Weights of a small mixture-of-experts language model, trained from scratch on English Wikipedia.
Size: 9 layers, width 512, 102M parameters.
Experts: 80 experts in each of 7 layers, 96 SwiGLU neurons an expert, 6 picks a token, a shared expert of 128 neurons.
Training: a variant of Muon for the experts, 517M tokens, 3942 steps.
Below are experts of layer 5 (counted from 0) of a mixture-of-experts language model. Rows are named router (the router's row for the expert) and show model dimensions 64-127. Each number is 500 + 40 x the weight over its row's rms, rounded and kept within 0 to 999. Numbers have three digits each.
After each expert's rows: "gets" lists some tokens that make up at least twice as much of what it gets as of all text; "raises" lists some tokens whose logits its average output raises strongly, later layers aside. This comes from a sample of Wikipedia text that the model never trained on. Tokens count by the router's weight.

# expert 11
router:522461468483467509509494435430500612530466545492470497491484426478515510489443470568447535501545477480486413492506472421465519519563551492528508503538497612499554470500569586478458512473470533
gets: "-", ":", "–", "|", " \"", " office"
raises: " R", " C", " D", " F", " K", " V"

# expert 48
router:437520478488453539487463526457523514573498507487555462600585584510465563524466517513477518519478478459516513450535496569451538508478491460489496482494477472475535519406533477456457450430488496
gets: " |", "|", ";", "-", "=", ");"
raises: " ", "\n", " D", " T", " S", " M"

# expert 14
router:447527481482472497466535589549437548502373506447474496524537537529477494460455486550441447473441537485488556523519541492520563542482442472538497557532521493458527493527501372501439595476452485
gets: "or", "==", "D", " exper", "-", "ret"
raises: "in", "i", "g", "im", "===", "anc"

# expert 55
router:477464503470517551451517518454583458539519505492446513441438461568447456528532512478537540560550516472527540554545540545572433485499494544467443457496509444497501510510532517576481456513584403
gets: " and", " with", " in", "ing", " for", "-"
raises: " the", " D", "in", "-"

# expert 42
router:470502472470528490523462449606500494451540491520471477395499552477512435460535478504472442576506384442478467587570492447479535524478554457445460531442464482573545563424500577507460542449481478
gets: " of", " by", " in", " for", " at", " from"
raises: " the", " a", " an", " L", " D"

# expert 39
router:510579477534512584518614493491515526471519501486529475520503534521518508504568481449538512488485490512580489467519388473512559495550454469461470504558494473449546494524435469508533513500536516
gets: "is", " acc", "oy", "s", "ans", "us"
raises: ".", ",", "-", "'", "om", " and"

# expert 58
router:544450467506496494474460524539493556528475587477463537563519532502472505489543464591484483483526475466573578495497517488486578450483508527556459509517492393475468442511557466562478423424559516
gets: ",", "s", "ations", "ers", " season", "ions"
raises: " as", " and", " the", " in", " with", " to"

# expert 70
router:472473532535509453505483389445579482521572459571463509448517497467560501497527492474424476498515414441526478544492552462524363476425534521515458493435504559477523540531508440503524542564571504
gets: "w", " w", "l", " W", " b", "W"
raises: "ord", "at", "ick", ",", "ent", "ag"

# expert 20
router:493526498524420448445501556498475583544523496490493526519497441480503514512484432438470470545465459518515478495428501542434473475521455491489498519524488464498474509463497513474467406507487598
gets: "-", "om", "|", " |", " prom", "==="
raises: " List", " H", " K", " S", " Ch", " L"

# expert 36
router:534413470475557539494540506452539501528514489446545483446486527533521492550575480447482461548519407515475458441520491539565464527530458466556569496483510494468495494560580452502589510567486593
gets: "et", "ri", "in", " short", " high", "us"
raises: ",", "-", "v", "at", "es", "l"

# expert 49
router:480484496459497475520498546522477484493486526503485494527516471503460448462582498505528497485473486428506480485526480523481443454503455529452459488546457509480505506503540494537530550442507525
gets: "s", "ic", "es", "ing", "ts", " has"
raises: ".", ",", " in", " and", " for", " on"

# expert 69
router:480467511502542544544513541539421458472495499446453563564507501553499492501496473558517480440456556590512477523557584510469519490478481466528487534518520542519494452567492449509517535534512520
gets: "ol", "ak", "ah", "ur", "h", "ar"
raises: "o", "im", "t", "ap", "ow", "ul"

# expert 68
router:566522503477535416529501475528479524540508483505500472439512497486562452489552504543496520501439546466565547497582489452546487412470548534506573535438490445499481442466449458504427479514546490
gets: "\"", ")", "as", "'", "s", "%"
raises: ";", " |", " –", " (", "\n", " and"

# expert 46
router:430457534574481492499455493526481489511470437547501591532508471519494490442467508506447498563527528551441544564503524519484438517521492557492440494515515428584586523563521563510466509525492512
gets: "at", "ly", ")", "ely", "ively", "ally"
raises: ".", ":", ",", " of", " s", " and"

# expert 40
router:574499458559508470550487451559499448461441519485527496509584455510535500512523533571506533487496433526487451481467488516496481509436517503510546468454506484449567485558495487570465565511465529
gets: "ac", "|---|---|---|", "|---|---|---|---|", "|---|---|---|---|---|---|", "|---|---|---|---|---|", " Website"
raises: "\n", "\n ", "\n\n", "ir", "\n   "

# expert 38
router:457416503520484485467493472471529531584499449493513529476498488477561545533489527492560533482453564515479550546438561482436537456514488508522506452456560557484498540461485433413532508471484520
gets: "1", " 1", "2", " 0", "3", " 2"
raises: "–", "-", "1", ".", "25", ","

# expert 50
router:523517513500519566447524534393563509452453465459427453502431488530493514529534525472540490497500440502428527507489447546543497454465523488560493533476517475489477505481486531468522483522483466
gets: " re", "-", " new", "ore", " up", "'s"
raises: "-", "in", "h", "f"

# expert 61
router:462469538497503472458506530512515528597506444449476540596508549460457561487531488524515461503564538530492434542489457512423529495567466519558568598542485435527497416471497394505565425518488491
gets: ".", ").", ",", "\".", ".\"", ";"
raises: "\n", " In", " The", " He", " It", " This"

# expert 44
router:531463499494565531498481441622499501516498559422520518467472534485526537464455467527472509480432553470447516495533509462563499509537485547538528541498484512477494492545545460554499474507496528
gets: "E", "N", "L", "A", "K", "I"
raises: "T", "L", "S", "."

# expert 22
router:517462530576452506533472480528517562455534460479450530491584510532524449521548455495480505491497490509514438535528431542495446467442507527488526518469541550527541570477452478464484524478510526
gets: "y", "\n", "u", " k", " K", "}"
raises: "\n", "\n ", "\n\n", " However", "===", "=="

# expert 52
router:508516615456517439558491512476528504508571500532584468504541443553524529565518540458518536493538556498499585458445551530510518501490454521469526501523434506480544525577471518560485494468524494
gets: "and", "V", "all", "%", " W", " March"
raises: "ers", "ar", "o", "e", "os", "er"

# expert 76
router:506516489447465504491517518592505539515480444492513482460447444519466487533521487521556585533501560483453522493462509483459458466503472431522458523501496532507455431419533535474548481450530437
gets: " 1", " 2", " 3", "(", " 4", " 8"
raises: "th", "–", "v", "a"

# expert 2
router:552474548546502504509502526519485553502521524412419439508502528528469474507481470524471555555484541511483529471501518489581480575573509496436504449534456466516484437539430460518478474561492508
gets: "i", "o", "a", "on", "ivers", "ion"
raises: "-", "id", "z", "ir", "is"

# expert 28
router:447453514470489520504456532555482503573465569519529512487507478448530527478599480562477419525528443488461451523508453487499516524493495499529473461502451519518514511486575577497548495403472483
gets: " in", " of", " for", " on", " by", " at"
raises: " the", " a", " his", " both", " this"

# expert 17
router:560471552468524520525513522526553540528459467480458549478502550530509542435498473492490524466460447501446496505552470578538580464524468425533534491468501510530510472500606496394538556528489505
gets: " two", "el", " three", "ran", " one", " 1"
raises: " p", " h", "e", " f", " or", "-"

# expert 72
router:503477451528543471460456473518499487393442559502495528466432465522471453536565497448545519492556559514504534557469543461455550476511469486485467509550514448581468566488425499480489545427478518
gets: " in", ",", " In", " after", " November", " August"
raises: " the", " 19", " I", " that"

# expert 35
router:505430582518527482555453509465472517465544475500527462527513583480463504483533495496570420427613452514568520466515523633513497499535479445572584516505537512491463500481470440464481503538465491
gets: "ap", " the", "ad", "b", "ip", "-"
raises: "l", "-", "ing", "b", "t", "y"

# expert 63
router:444470466488424525459440521573515447573420498448471475581533459535468533481538510500463529471552506495541570520533552471538506466545478480545513531506518439424537496480511500538531464455477511
gets: "ot", "i", " ", ")", "a", " and"
raises: "-", " D", " E", " Ch", " B", " V"

# expert 21
router:473454539508506466528498416466606471437464441503455461471467511491587515547455459500585556541436555484500498485426508465515486503461430496535537501497514483442433406466527448483561442520529492
gets: " ", " 0", " 4", " 1", " 3", " 2"
raises: ".", ",", " as", " in", " ("

# expert 23
router:547553505429533540493525496500445541527467575486433511523468510497455457526525561484489519550455424487549588515510561465545497534459452485492457500501486498529472535471507490536541448567464549
gets: "e", "g", "ion", " age", "ation", " D"
raises: ".", " (", ",", " of", " and", "-"

# expert 13
router:492524423537509489516605498448464491477449481508457490458517416510425464464504520498560478553445474473524558529479522481508512483470520567501476473511464464540477514527517436545554598425516540
gets: ",", " s", "),", " pre", "|", ":"
raises: " in", " and", " with", " P", " as", " "

# expert 77
router:500547454510478439472501470554554499459562462532558427508521509560459549504493500473486570523393530553490551426533510479523480517546439500480459496536530453507469492465503510477563449577478560
gets: "m", "t", "ist", " d", " m", " t"
raises: "as", "at", "itt", "ov", "is", "od"

# expert 64
router:455582481518497450501511555504502396445463551495513460479500473482485466540537438479505549504496513476420508515481496497535531432483493495427506496516497446503510520461532605511506518473460450
gets: " to", " and", " by", " in", " on", " of"
raises: " the", " a", " be"

# expert 74
router:532487473442553461418479489520490496535544518442500486582485494558537493488588509502502492485520529533540553532523514527508537483531523541480511501510577498540452418438503511453480487416518529
gets: "C", " World", "ation", "ary", " School", " University"
raises: " and", ",", " (", "/", "-", "\n"

# expert 15
router:560461584500526457553441568542474514466431465503514506517524444524582457573540538434524444507548511528518508493471548575545437538528475515471458465475449507539474505580481449556485493468505508
gets: " War", "ag", " back", "am", " war", "way"
raises: " in", ",", " and", " (", " of", " E"

# expert 26
router:532468454497507440527526504507493505574439470512453503459392524503493472404465472531405507498458533480465494492498481479558513541457519528522455544480484507501536512448507511544508460483522572
gets: ",", " act", "sp", "gress", "F", "x"
raises: " and", " with", "\n"

# expert 41
router:534530478478504518482488439510531530526498533461479512442433458527536473494462462526458501538534529524498513534490491480545483468442407467514502486486517396524506554444521466455451484528535541
gets: "ro", "se", "o", "ce", "pe", " pat"
raises: "g", "ver", "-", "b", "cl", "f"

# expert 67
router:509478422507500488513509484517441433519567523526463500510496450472501515483486515485531492479551498589522473556566496497498459533478468474452475527462438506520495550448461415476416481429502498
gets: "ig", "qu", "v", "ag", " The", "g"
raises: "am", "i", "is", "il", "p", "an"

# expert 19
router:468525498500479445510468479526400515554481500489515515486460550437571498406525513520577495488511560500562507546481516571449472487462512473533474510500461544506555497486440490455511476415475502
gets: "ind", " km", " elect", "ing", "00", " all"
raises: " in", "w", ",", "aj"

# expert 5
router:483539474439419487529520485492538438541554538470563496509436494505486440510519540577499547512455528451471586447483537471496522453502479433447568506413456537480516476489493523579551476437518472
gets: " (", "–", " \"", "(", "/", " "
raises: "Note", "P", "A", "19", "L", "S"

# expert 6
router:460397449490494515480420548517558481489436547503496411541530569506462510490460498488464517560478439539524453474502547467437510497565466434500509452535516516424502497458539483439553440448476489
gets: " |", ";", "|", "%;", ");", " —;"
raises: " ", "\n", " D"

# expert 54
router:523523476488465444526515525477505526466462443470463468475566441525543448424456460465570464456409552538506470485545498532486528477496558538483491557465490519462526521516514518524474509547445565
gets: "–", "ir", "-", "if", "cl", " Christ"
raises: "e", "ie", "y", "en"

# expert 7
router:508557480529596415505501431569494514565490553475519430496445511473448463530503452447518513518452488536483492471448517450468492581522470548491517549470413522388486535523475465461548502483534492
gets: " I", "ut", "it", "I", "on", " we"
raises: "on", "b", "f", "ra", "-", "mp"

# expert 78
router:481559551442548509566472427511523497436548502497515517455544506513525532525507442466546459529560561498446544520492445530494497560499468499456557496497522511527437515507520494512516553500540639
gets: "an", " ", " San", "ian", "a", " Pan"
raises: " S", "z", " H", " (", " and", ","

# expert 53
router:533508503522498504544566513466527515496549486485603527499454581446478501563403567539534448543575466469520493461570488549532544551553561519479505495501561487505537529537536465499490534491456485
gets: ":", "n", "-", " information", "am", " classification"
raises: "\n", "-", " and", "ing", " ("

# expert 32
router:493538527570468513527464507511539456516471543526507521482494557495402489423481455547504451480510493513539425522448472495463577512476556547492491507504510470506550420486504562505514605493536522
gets: " was", " is", " were", " as", " and", " been"
raises: " a", " an", " the", " one"

# expert 71
router:506484497488514445597492466502500490505445474570485464493521475524554497529553499469453550477506583512463512467512527587593460515575431495449504427499489532497575537533484494482508462503528468
gets: " R", " r", "R", "r", " d", " "
raises: "ad", "at", "ain", "out", "unning", "en"

# expert 8
router:468539584508514502508507525506492492459507583475544549465433449450502496520569492411541469557511508464521544454519526550496513450471447497435496515526519395513521528530460464481555447464505533
gets: "ed", "ated", "ing", "ted", "led", "hed"
raises: " in", " by", " the", " with", " out", " a"

# expert 73
router:482513494525458435532442528464523477420583466460523516543490522572452481523504583477594507504500467482489428542464430441458563457520524473459491541531521534499549444482500532494609591481476554
gets: "ent", " man", "amp", "en", "born", "enn"
raises: "e", "i", "s", "es", "ic", "us"

# expert 43
router:501548539418490521529443539559511488475485537469495468476491543578486504472429502498435407504487480500545477428454535501458465569490596453572483463461621460518456570532525548473439469495538511
gets: "'s", " his", "er", "in", "ist", " member"
raises: ",", " and", " in", " (", "."

# expert 33
router:498489594459481512449501432453519531514534479560495553481474486444463583516405478549489502521527479504536507436497510456487471528532475438522508482520494540497513492447489524465540468470536531
gets: "\n", "==", "===", " ==", " ===", " S"
raises: "|", "\n", "-", "The", "In", "On"

# expert 25
router:443540448453447543597565543489551544530479523514511553512489500542426483488527473558517471443559520447462468536488509455499500470478444476521498554492404501472517467484552446515523457517492469
gets: ":", ".", ",", " can", " would", " is"
raises: "\n", " in", " the", " c"